Experts of a small language model.
Training: a variant of SOAP for the experts, 277M tokens, 4227 steps.
Below are experts of layer 3 (counted from 0) of a mixture-of-experts language model. Rows are named router (the router's row for the expert), gate (a neuron's input weights, with its number), up (a neuron's input weights, with its number), down (a neuron's output weights, with its number) and show model dimensions 0-127. Each number is 500 + 50 x the weight over its row's rms, rounded and kept within 0 to 999. Numbers have three digits each.
After each expert's rows: "mostly gets" lists some tokens that are sent to it at least half of the time. This comes from a sample of Wikipedia text that the model never trained on.

# expert 34
router:539460535403546515468452488487563428477454430409553469510527456509533582533454474412556545425451529543544453428588516509525455562465537473525475571557525566545502534470437548479427519515428536458457592551526530518426416554433550481472511557587557517436557465478569538486480468515477485537437457554543525476533526418479559566416551465554589432478463475456537483527556535472401544424600
gate0:509557527523521492550542536570575522435586495552482564577496480585516493471441482568488507517438521446530491517502478620515458462442560449427504405514496506547513461437598416495519487477472474584545562561593503567560520545591513408493388478495454431518527440488542572421582520559441567503459502531565518572487481518539507497522498361451547512524508511569624560489464517532472462489510
up0:514500470610541551436496481567493512459493614500406609623494488497510531486503547485537529490486474495449527519531455553486572381499528485482497528494473505540507532486433454525544533555548449435439630544492462505519519507525568492427509512526472459599525574464560559597502420368527550519468448442600467557560491533467510498503441449535525542481540512505583529515490551420494416402575
down0:504458507482524563501447429541513448582511505519535453557535468538508613459513558524491543475534556449443553546422468418421498489511585367509606526554474528492536526480400562489485456552475496387437532497513505514497483541468533472563493571554499478455594521543484570442548530440604469525510479645401583513558566489525535599556541430506552445520513440446486521517477466477538528521532
mostly gets: " Los", " Ter", " Vik", " Santa", " Ug", " Jer"

# expert 112
router:442477460530449444536465467466554540510591449565509541599500479584534511500525461505573547451431533399583458542601519484442571539562566491500499468444538515574563454542479525513446556446556531464466422448529477508513577435530439540494383478466458468424421507457416543439526549608495440458484437437551466487504515544453512429571535466542453480476442430518404476481531416495478557454530
gate0:526566515492551544522498468536460644445592543480491499515557556394543499482549558530417490476499429569491450475525492411445487491486507417515570510491559576435519441479540547536462471485529450442532411488482515469483536500500422495395444559460468556474571577515321461470557542522409430483477529537480511524567503448454461476508465411519489490496413458508542473427458471412544511552452
up0:425445485498452508421521545457515429601432414562484532493478504582464464492484467440550479518528515441446504532466478527553535501568492559476419457433531458580501582564452431486544579563444513492447535493546515581552442446497593521587557445495551466548455437461658497512455491424622536481574502502467533454470525531602519560473504601484451542512508516508431479509545530545463549468549
down0:400506445565483507519427408571501403537522545430508405456464487469506547440530444591414540568521430499501502487590514388507470475515495472496561464550417468457462479497539528485531512452474484445556529526563503521539557526524514527449515499537513485494545475533433454468412537503467444626457407560554530475522576560446516531535512542466437588519584410509558433552434550510490608454428
mostly gets: "),", "\",", "',", ",", ",\"", " ,"

# expert 79
router:401456557568491454534556553482409502505449558563502551481511513507446491516541533611493505580451569504440472523554473409584489556429372455458507479392451473456429449415444549462509531498497410526496467479438527566487466543463475511523507489559407522446538577550514463510554456600608494563477505540414434456560429453487473491510542518537527477462493416465548570516525559561469489504442
gate0:519454485427470501461505494483527525560514487467571458570511534500491535656481508610540460480527568516465539440432470431536515478497558546437492452605551445490472557556515552498477467504490442553502530546584482427465472557536442496473542457531520481548547555408546578464449422537480495599418500458423543563424541478507447564389481578483543577463406452526505521598482436414483540493474
up0:468451515508477474547475521508605539578546498470564512525532490490528502648463456582593505467458553526412566454488491461534503453528557590425422381591605470508407557537463483499509468514477387498426473488516502478541523596531479542561574440544536449510509548451537541497495446573512541586476474476469530579451496484464483518406442525507528583461405458502497481588508497472458548468454
down0:496542506471530445512542539589528502471430445470658532417492445588551521575563470516470457435509470476492529493517500552517551456590521533431444626526507526450574546608388489544482581552495575511531516455471500491536536530425617510587581462516477480515488480448551483548503478498440467518516586552472390495471525530517471490546571472473409572462530474476465472481495515477480381508546
mostly gets: " organization", " company", " event", " song", " site", " album"

# expert 37
router:519435494453527569484441465457556455461438448433559455523567433506564544558431451439567556447450549576551447453548484472491435542517559486456512558522540578567517513464430515460463535495434530440436562505530511522438432567418552471449560547537567477442550436456514559507514449481439464537438434567570512524496508431422580569428559496572553445438490498436527448565566492469453560433558
gate0:492452424501488470491587520553603498412492493493575422487457507507466558459440521526517532428434548485511512513537455469498483481500529494473484418519466445561502567538495504479470586529441641554559442529524463532524584574464442453593515567553413569484516514508514436424473497409520504519468437443511514463525465619592356441459433511469477477626517542554531468478456434516549485470515
up0:461525489471609547461409476443485533524548559492512557511520435540514464617553519439523535519587452559508446546446536492448451568451388472540579497475460470390530536561520477550438443518518455466507500551532503513480532450535450569491485481465521452564437528443513582456559481503429529418492508526557528589576656487499516475464502526511519565363405459452425450487503570525472527512482
down0:498545482370461473532431438570493422505583494506497524453480623572484484506560488414485498544521511480574459427545494526496572485396488589577493483518434503497443470568471538516498394533531576531505467579530512532445522418534502459458466460478555541509460501549478585475587447500426409585484599525466483489422505535465486507499525481383531416484477439471544549443438497430410482517535
mostly gets: " along", " during", " across", "During", " During", " outside"

# expert 17
router:533440434479520505545432502514435475595409534413523464462541451567547527553440573440482540435443473577527516457466496538482474505461471559486552582600506560463496461513414481505584567433504513542411543390479485516466442488526501453451579490555495557569511473533438482486513424583454455554578424430569473488438454571482578571522573499557502441443508538437518532567552569501436509471465
gate0:520592534620423488570514518445558547466437541459646469485485481551498502551488419537502485520457534559512565511428479487375520529417459477498487446501520520497494516561532513452559488542399466475413564468578539571508496467491470477462482489441484527510558564473514447447423488514460422538529433451419557531577536569503410435467486449473548484616460515508566512524489535483483523357537
up0:633566509565489490598516601473435494526480484533484520546419473527501518468566488528536462527481525556526547546443517452514446471411515520637538488502487563531521442543520546482633486539457492481425471504439473486546527575532396455488495503495441557452563529474539389410516485523484429624458505523443520472533507453435435468487529497497465473498498440476602402518533399448460511456425
down0:524489475526416500544594480561526542457572393446477554593412567545477497490517431659481489540519508530489540498461454476483397455503554515462472424538470541487476469480521508481513439536519523430501489562469459474570487610388528433492421594489454599443551473498567583518602507515476556494498485447503476470528477505511498495556485442613506536432500417500449483581504483525554510401500
mostly gets: "–", "/", "+", " &", " +", "−"

# expert 41
router:460436560510491583523518535482485480432365485488523511515545494469585514531490430497586576438478594595520407422587482462538416569526514455416489527490511567527490531414458573433517564478463507496489539534514523582499506562412545452432547565588571510448521462445593540505521470522484432472459455497528511486556479449476520539482564535562536416417499467462548529554550582507433546478576
gate0:495512433530366499464467487515544498504519500459547542564407571492462495462518413481405555616493602469510482497482562479487497580452484535467459525442498530502389488463552457429529521506464391489531557436521522472482470505459549483503488389527505304456514543459526485503435479453481463521434552492479543551445529553450524505546534517457594493550520448505622556497519578418453513515481
up0:442476532470471504555488490548590496511482528606566491362470574499521461469490580448436500496455574550500526476429643471436526517540536530455471575529570538487468462503604591517432553482471466436496507466557508473514502572552532460442452444566480483503545512445526432588494471458536407582424484537602523484563559533477513499513536476471544496464512536486478567556494511430440482650494
down0:502415436478488507443557553445514390556532497491496495363471423495471422503538446488484523586552412515554570500481437451456531498571510484545650480573490502540472572509422465508551499495483499535555507546579433544470579459519484486495493551514507646540541453467529415522505590507436574452536549450499508502530537498427525495528531490555485496451513434542410468455486552412492392547511
mostly gets: " player", " footballer", " actor", " song", " politician", " medalist"

# expert 83
router:512425482448437554513439583467477528505411572530560494580543412475569569541474445435600613509550514560468534444473507507523428573422524519443461579564499536599440561488518513523528517434425569511462527524505487520414470534426550523418551538574527520488505484411554525570498424577440527545467515510559472539522503473424561549459518465550435477487500503423464421545550517494565471434534
gate0:472507481568463474467605570501457488573503580582466578488460482506554576565421467439485538495511434476524576487427462550477534532492484497412588534533627555537494499406460477560581536490500533521564502464534515495536474539487501505561495489544488548517509527536610487555443471507504635472447526414341471481481489487491419488493496417471525453422552439476573530493417541448485584511515
up0:561450476436433553516531457494482414450586436436557492591485489467418466567474513452474410528461467511531483515573474486484484466499485433523441472520437564439467565582490478453508533463423663571531464505531548571442497480539542522474560491444502496486544450545428434456490539506550462547483502598534496575439506571461498498547518516545429544532508582377445465526445438580603519463551
down0:443500489510508538411564479482413550428551455449420488514540515484508535580452551461455512473440517498521523447462575499587542494503489591596504485466418496444554588538490504513487499492562624553543476483462419526470519646549457530542442495509564529490575567501507588520503506500582546440509529474548521392531461454596433478521467526502473536513501513416561451592471448529633508459540
mostly gets: " third", " lb", " pm", "km", " fourth", " Phylum"

# expert 35
router:455527473499560481504482555434419506504460434516529482511538431572541479523584464484572551426413564536461442431542544434542546505548535461458450533521510444481448496402506442497508546404471451466509438552495426510461498504581535554437502434497482552499524375421485453509416511451436460432603530549468466462576486452479498502443571540507416447446464545481574481536467453386542419531409
gate1:510542528432565470477511529534485548463545463412545512502499542482446538477521443571489527441453584557412421489460485512500501503503521464433526597540473476491440524494446611524498576520597588474407476480470512553583436467484529487514477486453567543477540507555435504517409495555469431509481527475512375387496483476556549414565471447522456420567527498477517537530546368534361525467458
up1:463415409555427486534568526466518435483490491473470454502469437460565460524465565459392469557551498388557528441492559440508498536448511490605481424420492444475557467558491445510448454463379501512570507505495528449452490572512518516490532549504503545478407591444472521474567514497464536516512564466517583592498486476489454584465478597404486521506516534521521459462498571512671441501524
down1:414493528480519484494463531487438510421499550484571426590414464559492485584451453536460481528574550594592513511473471608449517525556475423477468614507592465536489464472508564464443520488431437542495540493516504547519469389622486608490527488569463471596509498570444576527428410476490559510506528514434538543463522470465483509539507467543548552524489424558437505512562550548532551504421
mostly gets: " Website", " Location", " Phylum", " Synonyms", "|---|---|---|---|---|---|", " Genus"

# expert 45
router:519484512618416453517490527434537485521530483512490469544555513591542527508447431512537522528445495546565512517570439489481559489545551475535485419410539523584570376578439521401447507423514563437492475465475463503463566517557442470542458431478533496540524469478405587524505578559506466467563485487530493475552422591426501351573537515472510541487491450450518397531477459565440541518491
gate0:437576504559517389597594481480461532559494508480536525357474596492537560461480435524494525489492498488524537492486530578467506570442516430476488506505498518563483436521489476442530550452536541454579411540406456543506586492493476468517472440469469550583530507459420529469453592550550427480500532553495574579563501581509374441475490489410505543515465508541405394525540438476476457494511
up0:542410500416488577372477463546573484459526484515403458572511386513490448540579576498457432514487489538459505527510490396550468492550423533483571506454537458455476621523512520547487506512481477532400558504581535460490427519529512564491536543503582473412470521544575479520552411413463587469510528464511466443456497439502573514569547481592512456515527516450584589489433528494553512500467
down0:443501481520605418568470537490490450560511555472597510566492387463516485557530540522428560444545496454389490472456502506491460479464488413596492510548520563464560489602459452538486506498570518451539497544487511536426546452473529409499524497449493456545544454388515507510305492472545359478547516511568406498563484540505478515567514479476493536510516443495505431455469501512451490447455
mostly gets: " and", "\",", "',", "\"),", "),", "\";"

# expert 18
router:473479518436448466401458429468462510532406441420538424487540466551515512508476548476559462505448548471555459508468567571513528437502510462520470525487563546566457474473500447433428577426429469479462472593426533548489500418544578471477566493585608511604454488408477551525579435466468425465492443554520513536520419574421520515457537438539554500452414518436416469546537519498540570487512
gate0:525507567421467527514473493433603506533472502515459582494538564548576488532577514468459513413471490456484571436399540563442430517440519483547453432499491591528404470549428521487447487448527478527409575532439504457555488473509554451475473449489600510478499436548514490472491441516420528475526510536474477417508479504499428453520488485524505599573339598393483541508424475506443494569452
up0:513516398516523498499566488552419520506550509492515489499462448465458497432414524561568468574535538533556453572610444466579594499525493542494508585466482442524625500451577489498613485513512524532638484437522500520452511496443523553480521573502366536511496498477542532549529591474529478481475499423515475598461464485562556533456519521491578446394593458565481484465557534479558499430510
down0:446519573559525470557430619512531456541443579578520494540598459470481462482569573467491523567547544528482624461411462472536426475490489496472513515527488496501451545468379544499468474567424455384539513588576483460471471506492453501503574425452504525439489490494434581543538493456547551469525572520455393487447476488463472473598485542485496450593467523443501520488441634475453510490486
mostly gets: "\n ", " •", "|", "\n       ", "\n     ", "\n   "

# expert 7
router:486436506442518524488415471525577511452375424394564458573482426498484536529472521507524583433441533531530486509492466464446572473531523480528462597564482507554559528496419556550469530433497461454414558483569504484461481572510507452543565534497534405448478536567487465496483408501417485505446398500551447533541491465423563492459522510603519403409479524444577523512595549476535483430473
gate0:407546483514479494379545453672513470455519339546483493562394521498438502502542488525536572473535491513498505483519513457374464548449468484498523540512507426531448495548559552537493482511415470446459422616446512525528508497566476481546543429472492537545562551457500464453478475530471451479456545516481565439429528461443450475511564468489605466586546481561505460471530517446451565425525
up0:465426470537382418493495470472493507416487456416434439530503482456545500510434505503490456458449442484501502524408451510473414498519442466566461436488558479433430555528458433541562534466502461486599443504431438483537458532533560512523538505467555506509558509424436507454347514456439435462419467516483470580464558521502495546580488540437449570533569545579533605549552514506422476404490
down0:302496483564484519525548513483482516559499518442528500592481454543492489511445522522609415410466451481536605456492516489498518541505436493446440580521488521497423516562401538528521569498526482450492497513501501551509522492572484473527513520482554494436541457526392596594465448387389458507509502511518483490532495483614483480557380454448588436564543499450532504515477522444527499520539
mostly gets: " ==", " ===", " ====", "Scientific", ")===", " ="

# expert 5
router:469497480474442523498448479572551429466423442430550437419478484588522468453498517542422538554505502492546422459502544556445448449541533487587493535450495496544487476593453438568584440561533523486489517466548568489561434511532406594475572566453551500497541494502420535429404579441393435458537431462548544453495466411537542508467523459515462448465520475517520474526554430559439567432575
gate0:543492499507566365434488540486469391497545421513489510499414587532431397482525440456571484519500556474464536452491511494526552522466490499474410591533503513490466467458484538613498455584550539436553490480580526489499447468534424542489492532499429477448481416476487496485483428378439538412578580512492507510486515576544565534571455508488533546518477531404419539475599466499485619507490
up0:445460475573527563515345538500471479482604543555419572529584556499609512570459567470599482521463475458433461526523562508482504429430585568505529464520515467535481595405591435525497497465537487509576534477457479495494474477560564509505500500417489517486563555475453547463450495504532478400519512441465574448480504449425434464498563535584603546539517393535452500510522462535523516520511
down0:433477486532437486582489529512447503478478552500477510524507446563549443408467409514502482504416370483579450425475521538449588560546453546482556463463545539526430476529562513526574531537528537509478479485501502556463449530468487461599457477479550535488648456583565552383501465453442501390498460490427603490567464515376485543560556469496550485467557469548538506483465512487466566458459
mostly gets: " for", " of", " at", "For", " regarding", " against"

# expert 14
router:568466518522492446454438425452429561480428505419526435492437443532552410578462568499568412536450514505568450505482518538544539470519511466485432496447533541470474478532598413520525565440497446493492554506441518598402486445584514466459537498572574531482457498404450489544480424437410435471446465572464489549525552461519444459432550485491558466499436451457416451568529428565496551457460
gate0:588443465462546507498448543411509526535496540424479517419591442455488461524483466364450479438535509457458506488457469483522442556451501502540424446666398506522499508476527455482470445468500475473452528569520436457512427515570453469548461512537560511483464526517421417477458494537464511539569456491446533449496509443558571491548613459478515369506509531514531411386533415563509478481466
up0:485512567538447411477420566578561441475497478485492607559436503522486481464486489513477494546470563595491533389453560476503489482486457410427524525427566465480521536471489429554549578586509604474502575512431490522467583525542536508397431522497488506472485536504534549512513446473569507419456560512471467524413512464562381487488389493428421511451564527464546528536522534580569547453449
down0:418596453483525582604545454413449553525486494426452431459523466399484544455504577474465487518558542413498373580532479453524437545505593531524507430521438546577365500537482466461475477520528470464490466577516526492533541544463476566494491522520426545492408441439448485531498437520467599470529521516497505468469506598465489461507450506591549554506505495403497500442434541475479453451575
mostly gets: "|", "=", " •", " ←", "-"

# expert 90
router:526432491440523565509439480454546451459435434422572455523558438511558549563438445434565560441465541571548441455545506478495442545503554476459505573546551568566514525469430513458478553484426532451430559500535501511434435561417534488456571546563561477448535445464522569503513449488435473539440434562568501511510499432426562578431551490555552437424481498426543438556561516479449547433567
gate0:487546464438544384394539544573509515590480399433444508595504523504472540535594564513423526517441512448462487443567540490476627497529461568556492471500514497554446601522535608575459495423537436486475526496551474482481447473520511510381503453507488475500557469462552501586468471521539530450477491502422458491615534525531506472638540489448478499560484476583499492550451558457498479541527
up0:468506500543544517567502487425471482463465514572547520496524440541365423531495572530471438516537491504516435507449509553487445561476511400475467537490458536432553442560454513562461561481444529609482478551562545528561477443492517493557399469454573497523469488511512452499461479429425479444447560455448415480433469557557502499380422556483567464476525472459466395446630505576528502400526
down0:503444476526415510482448416469472560492487504591599514541477521519503470571496484584458447446422548502596548523505427535449440554515472479422573534497541485414416498507549494407604465521572496477565526457413566542452446533503464499553464413444549531560502565503566480585549416511541466476454564428523518417476446507495519549479579549469558576538490521572500421547422499544474584522494
mostly gets: " civil", " end", " fif", " rapid", " Athlete", " nar"

# expert 29
router:499445491480511537513405450504472557413433499424445512521558457508548557485463473435561532459558466552550474435527430496433488448462581563447506597589558444525496511487442532511567503482447446490429467494557532490545470437557557440536582443521480418473506418577465566498566427440418589493433433556579535426460465528477503512511582552559430471504522546420574477529579504527520519419512
gate0:494692568519526487538438496487428446523440574487533503516445536533609512562472459435504532489477554504528487414550574538498536446514520442495461610552528438485471566541511592470513477555396520505493492514521550587577413427491529480608549507519422451431480433425466482427500553604473484501452482458457442466475527446486525457439534495549454576518534462454468487525513495465452529535426
up0:489345456469473586470524543484545570477608468516517473474497423504399413469494521553510514526473456475473455511507434496507506542490437497490602423473452510502555504485531422558512532478587523495524547462508455496458588525517492462375416507495621542562555600554565537541489451338535542482524509501544539506551494490544423513567467500502566439433453571538530450493450477530506487478564
down0:507555512493428461426469530472492448493534632493534433447517555551500482539524431494457409511490463477474575605443440542481475575505489454501439528471536384498489509463528449521462453548419479460544500448387449502492490624521455463511419556486535436526490538421475397494498503576478454489528564535417467545416542468534498537508431382564502575488494476574538498536552443561551516588455
mostly gets: " .", ".", "06", "78", "56", "08"

# expert 55
router:458469490527475417514483493470447452463473427502446536513579505553480568393474441520497490458449526485550503520554430478445578484542552573547527414502484552570561572438444543461522566535498440444470440444538597579458576493523559454542507482510440477488533569579442520551563430526535572500523445550471536582415467533537464384596495546508546536474463478495487637558539459469522520497400
gate0:525558619444513483416471538556505502575498575480450468583481475467471526500488474493430423512457438550490584569502526396478467500371597581588511550537573493454518398489502534563551514509504457523501525475471494538492512445507458481494500571509498494584458439488438579397397565484531381449462411467550457522437458508406509556507574532476473529504502435524513543452563482551526533497457
up0:520487470459406535507554483530462459508524536549510422478453489644515514460545556494491569424558539424511395481518535510579568540589447460519445539526478581554429562522553429442459447548487512516441442520609446477458493518510532541431505504514465554391536553449566470580456438533411560562572574570383495434577525493546476536532446502522511502459440559494531457538497471509504557477501
down0:494507493517489521449477580490395556503490571562531596439493451506476454545560581554509485602512454544451458430485464456554548506433498463416466561510536580520506567496502567503543504512545619512553528569521537406561524508494439588493497514462534543653459457562448508514428552462436452503503569491516414567393421421517453454510458492559508565510550408480520484455469569467495511499521
mostly gets: "\".", ".\"", "%.", ").", ",\"", "—"

# expert 67
router:527427545466534560520433491492484490470416449492549476500499492488564577532451553473575593538482447570525501394572458509546527447474519589512468569512461549597427447481485552525412475495455578532474525528541467521428457579443529525508556588479530483504495515433498524505564460442417487466409447491572569526518579481411590515456534443584515433413539488437472441572513553564419545442468
gate0:494534499548474539550504560560474424500588498460510533508560563445602477528580487503407403427574499532507470514565514527478448497465506571496489449429503435447443512511518497559468491456450529557541448469522584514412409490545485453496600491441539504471477581466402440528566544547529500482519553477544491543543519425558530440501467477466494450459488533541525395414339577518384515512463
up0:444453472579486544480496580544469562476570535488466567489468490575481584495447510617471559536585480593511553539514520475500554547548567395531507487619433635494536483455479458501534603432524459560500560578509564527502489513545482446408480546446548350529546513481517525495471544505471455585478508516560483490457513498530576537469476479458429559491495510480454471441610535434502494559519
down0:571569483528509458519522507560368341494435565467454518503474509496510515467545396557466506594542544544447512473502547462506434467523387530507524441563535454478507448574464607490413457443450632466448504465469513512474464549565475485576444409536439532485518503495462512460604529496487422525441461526429506425460457469461487564506451521478509558529458504519462601541490592467481510496500
mostly gets: " USA", " ITA", " BC", "SA", "BC", "AR"

# expert 73
router:523437481450524576501435464454557454471435450438560440524567436522561558570431440436562562439462548568559437456555484482501440549498563471474494572534536569560516514475440503466462530502436527453441552507536507524446440566420541469448566559555563483454538440459520565510519434497442454541429439570567519521512487423440576563435565488574554435435490504447541447561567514481449551427551
gate0:499594438603459611525464576530564486436442589494456457516473484542531432484395493507505457477455550480465510494497468510485525535429475479519510526476537465575537396539441364590473500548536450460522490484411572465565526528436472534472473456541436495501656526510539495454544494464405582492590503496474465453459508502551466476563453485408473473439480546563456478482416543564540566488496
up0:479570491576472572496387591505550471463525603555391480498490461556560435579389520459476467477502497506503500510483447477564485534491487532485528513430576505531533377503461408604441519491554505423545471461405588447498534495474477479514505392515492471531639470441559474492581523435455541491561500539411500460462493526521457488517464491382499478460522520583434499511464454505437521504530
down0:481502478474533388472539489465503501477494430469567550518522372475487468603500503407384527547507577532506442547479482495465560489486489484500496438536487494478437469482471488453477544521479510537381457499500500535515366495595553531532542534475471532505507446564547508518424456458428523536608470609472474437432522454504635478535563526430514538468469483458549573485451570600509379518461
mostly gets: " sq", " He", "also", " strong", " It", "He"

# expert 19
router:478582536566539542455547550440432524469462469554500544543503448516449504489575565489554576448468544519446448412517496460567428540417494488435555561532542468423452510434524438567495525426441513444453501507466430563462439582484507537454553444562557541524571411408569475454521468475427494480528559573499452479587540435538490505428562496563390507458496571508545505565469555446550408472484
gate1:523493547513447591523551462543490553446582504528408493501448525550496548515584483407435485413502504538395439513483432491542474494505471473476536550454452616524415471505425496489492432434524491510316395463543510522396557525475463549542461509482563474546536436497511563448432496395587484452469502544489494586471508512452509506514556511555476574431446485504581526448453476504478540473557
up1:486536527542413595514506436527531591493515400430366452485457492532528595523521494465482512435508502482460479473574455543518400503484468522485502537533461557510480483523458504540461462413541475521313437475495450567400578522473494540469453453407531476577572491481506505459501499413573489517473467572503568595518487506503441453467548451541466597502481459534542498384464544470531517520553
down1:453585397499476416471490538462386480467467531525509529452584508470561550455532527472470548413450587424506413487484481556500469503395543529531486561498542461557448548511435489577463551452491462611519433457479554512438505461612497475465508511520506507436569471407475500557568574421469426492425490505480554510565458527437468567501445548519422531444545545568545626524470508461490540480540
mostly gets: " Preceded", " Coordinates", " Date", "Personal", " Total", "History"

# expert 38
router:519435482439532565493426460458556446462434442433571460542559440517557561572440449430551580432473545577556450460540496503498446557503561482463499558551526567567511514455428506474457522486434550445425557500529507546434439567416536486446570548556551480469535452471510545518503436493438458520424436570568508516502492440441575574436560489568567450438479506436553432572561532483452518442552
gate0:489531495515468487500542546537589495570516582594489535496515442416517548403541476545465497498522458511519541444512487533525591436594523436470491352530556523510391505578584451522533482464511446382532401581584531518537487450433517489456521425506522505547448564451499397501505521576520510505518575536542461447512432504589450560566528467477455527568549476476548605468523502435465503465521
up0:541432474478562500493463493557577412524439497399580424500484486465499517430481449506512443536501457551442398413478549552550510496546509487499374476473540484500439549544463449492516554457448501533490384494563425550498518547515457493546512533517447487458474553495616481548608492572477524495585493545533511496558427465606543519583427500558398486505539587426523497499604451521472490575535
down0:526474471520587443543547531484476486392559644498510443447556517450474558465386432555491456592538411414414509524512492471522358458474503454547515442493339505419511421502504479606531533514522478537560546534471507499573483449504474479488557587467440530462545465530540525552558564509482443567440440587504553473480512448446506537516487595509495497455505473477491518525539480475487472528481
mostly gets: "As", " et", " as", " As", " becoming", " elect"

# expert 4
router:527424468454579521528475418528510430493550513519433426518531494482553584525472417478449524575568536570490491552466450443425466506546427461470556589472492584449553498464515605457610506462441495523385484573549476420413419513490560429594499542444539534472505437469469555529519432440546563465511482548567479500553525502428572542444569528502565510471551503427532521542584456528475528490511
gate0:560615498506449553495579512429513575567472554544567550493516534461571437490521434415477547616387529514528512502446452456507531479533439505551553511518554527433489511513466495467601517514472568496451444444480456488577423453535533483497553482498458502525511555579532459463598466527475461552582497446504624492507610604535499444508520567515427468523554532477565529533534511414452568520588
up0:551559514450515476457575482512459603526496545532510564455538506445467382474449489495384555557402540572460441572357470389515515607528468497488511534488497535449477518534520485498558463546504546484411423459498424508497430506503527518525530468488418459504547522576532459533588544480520470544572494518556589500544511568496452465496487557501506407500461586501579577577499488425564501543564
down0:458538570512519518526465468471492509570529505474531507524544551441485499394458466460571518540381519551471487520556522492502540585458572536597474552563436508491487378559366535546431496608579537480479517540499516521443533454515494428413566482471446460478482477451452413495474562502481473482494580548522553526456572485455485527471468552516471438588570389507500576539563464451588547426439
mostly gets: "ethyl", "bre", "ps", "os", "ros", "wh"

# expert 91
router:518423489437535566514430474444575465439435434431565467553564427505564551581452436430565565433462547567553446461544495485501436555525570490454488559545522577556506511469434504490458527500433555453427564512534516526437442561422538465437558550555554458475536465479519526508509441486441476516443433568579518518516490433428555560439558486566552446434472526445542456567555523487429542438562
gate1:573456544438453495527433464500428581417521497404499446552545601562553485475490484610454445437460530437451524429497585506537456506542550552481545445586415482577497491504527515486495490487483417490572394489529462506455592505467548452449448583490465523461444478522534540461551495530551559576531508437554449545506444460472440450521444423493430513543487545453537356415505520545472521535554
up1:512523477461495490604485492565453503510389469473537496635613599502554373592525506496542583461487526532490472450519556415559448530409505561395508500600479509547533528497487524519559434528462460533533474498467443488387487534523522481438540515573491497500482414514527581525561572566431556556442505467474526575528454519461422482510465476423493531470450526481490447521558464528487580542434
down1:440478467476506528460600476413383438486574487480534437426551482554517546479553444480532461442459438501523456466452471545534511503467487478466379524500494426402515427509519528500439397467520513403484498517476483515502448560536478516480408456431533465440526562547473470478482584437531521528537566586529483502410555505438605591524521411532474450494512345522507525547545534436503435446500
mostly gets: " became", " being", " become", " becoming", " been", "As"

# expert 8
router:524439491448523577505438477456556471458441441423565446531556435495570561564428444438568566437452550556557457457555500482485431553489563488467488560522530569555531528463432500455464540499434535460426556512535505533443440565424551480452569557563555482444547443470520562503507440501447456540438440567570517518510496436435572567432568487555557437442480498429538434577563518479455553447560
gate0:467589493568392483475522537518495573433488559452486482486445438508500404491553492475568503526491453455522535443506459575460496523471525597497447435561441557474493464386561585416516490440540463497545512549473474527515539463461471458496475528508446527443458574544497480544511571487462493594521446476451575475563448456488554466486558354495427373597457503555474525531492556443417400536477
up0:518457467453560526509548545475470458593543491514518520500523547459483517503497505457440513430514491495523463450515542465530531480557458470512497553478572480501531458499460371542544572596471509499443484457542442563478506432515598542507521453447543532535511430453442535427509462506518537410438575539542365494491543553542441591495439628549508637390556487504528463533458405586535610492523
down0:573556485639440502497462555568485546597513589479500465514614491496410467490476567548480556468470554382478451490444505500577517460402475439466522478523526439573521528492446441570550482508465468540495449441429498518635499573506597460508523537448468574461517462424511552500530527464512468525508476506538480503483460516475419543480548574452389610424485568514457519508554459483526505561540
mostly gets: " Died", " Sir", " There", " there", " Inter", "There"

# expert 100
router:543477572425471519388460596531515456564495420404555485437519429426510555538453500410500432407436479528490490484513455451547464457530484581519543533590442560512484442541445476430448529535464610528478589585413502532483501514435521529533536524531545439514480584521425494428392500538545481569511474535532467510540493413545543567550468481466563465526504430527495470462498421437541520449561
gate0:545537595551442551446464544545530566566518478572564518537516549521429496579530500479467482439553421524489516520501537416454451415446585459543487476573491466543507423430562462525474577555419523466511494453471536411424516463450578450506492462569448550633440514554433558506506431449578492605521533526491465486480528445498435526482522502587449501547452513491558486523493493444571630459450
up0:433575524585485586523539465422568542488502469536602492507578527512465526508531468449485438475537462558520539549506530456529503472487619446556482472676420452530501479526482445414502529445476589583546539503504536481452483561509587425536498529420539494512451550444466522488465492527612527577527495508535503533597513417578467506517597525508492483547430495468521510610499558456490565428510
down0:574527490416503534544498468527498524503469500484572580533480519536530485415387453458364475484472570426517461542514458498499388452505346582461501491517488601513452445535557470576515551574518452614499541444470460514472552545533415448471521526507551470577455523472502447498471504401522510507449522383507536564495457489451600446460510515563533480510397504491509521492467485479405487525437
mostly gets: " von", " da", " Are", " la", " ibn", " Mc"

# expert 23
router:521439499448529571489428477451566460465438451429559449538566431514566551569437445435562556439455540574557445461552496480491444547501568476462494572523539566563519525474431510470466530495434536459440552504533507530449438568418547477442557566559564481446542448467531564512514443504439447539429438564567508525505495437426575561434564501564552430436492503441548442568562510492453555438563
gate0:491510565474491461609463586586406595464498512507505498492498478478489518487532541544437463515550461448560549496558593551461412487409532525463469477496487522492531643542574544503451440488509363552462555469435462499446452425480537502448425574423525535552480495532548515462441599476533535391496520481436516448483552593495546445501514526433605501520501492521425521460484541531539416549520
up0:420465482427513515490449500541480567478547503532537527533458486502513490435491530485432476512412468468570518411539559557437440529429509567421512523592410459543505599493470485562410457503491462549574486461429393498464478484494583426464526526500551649429459530532480488492510563501503465411533439496516570393422523554429578432514553476518502490446483569516592523473455596536487511548498
down0:523585430447560517447524545535439525522528586460520454579554501589538547454517586474548544463502528535492475550527499467502499498532409537414487497596425539481497429456594506532475529420446506536424455547488527540439421536618549487578522450564426527571567487550634587494433437475541504522507544458490522492526559488522501482442497464468440462389485460494526361515513521473454530462497
mostly gets: " pregn", " low", " law", " especially", " fact", " 600"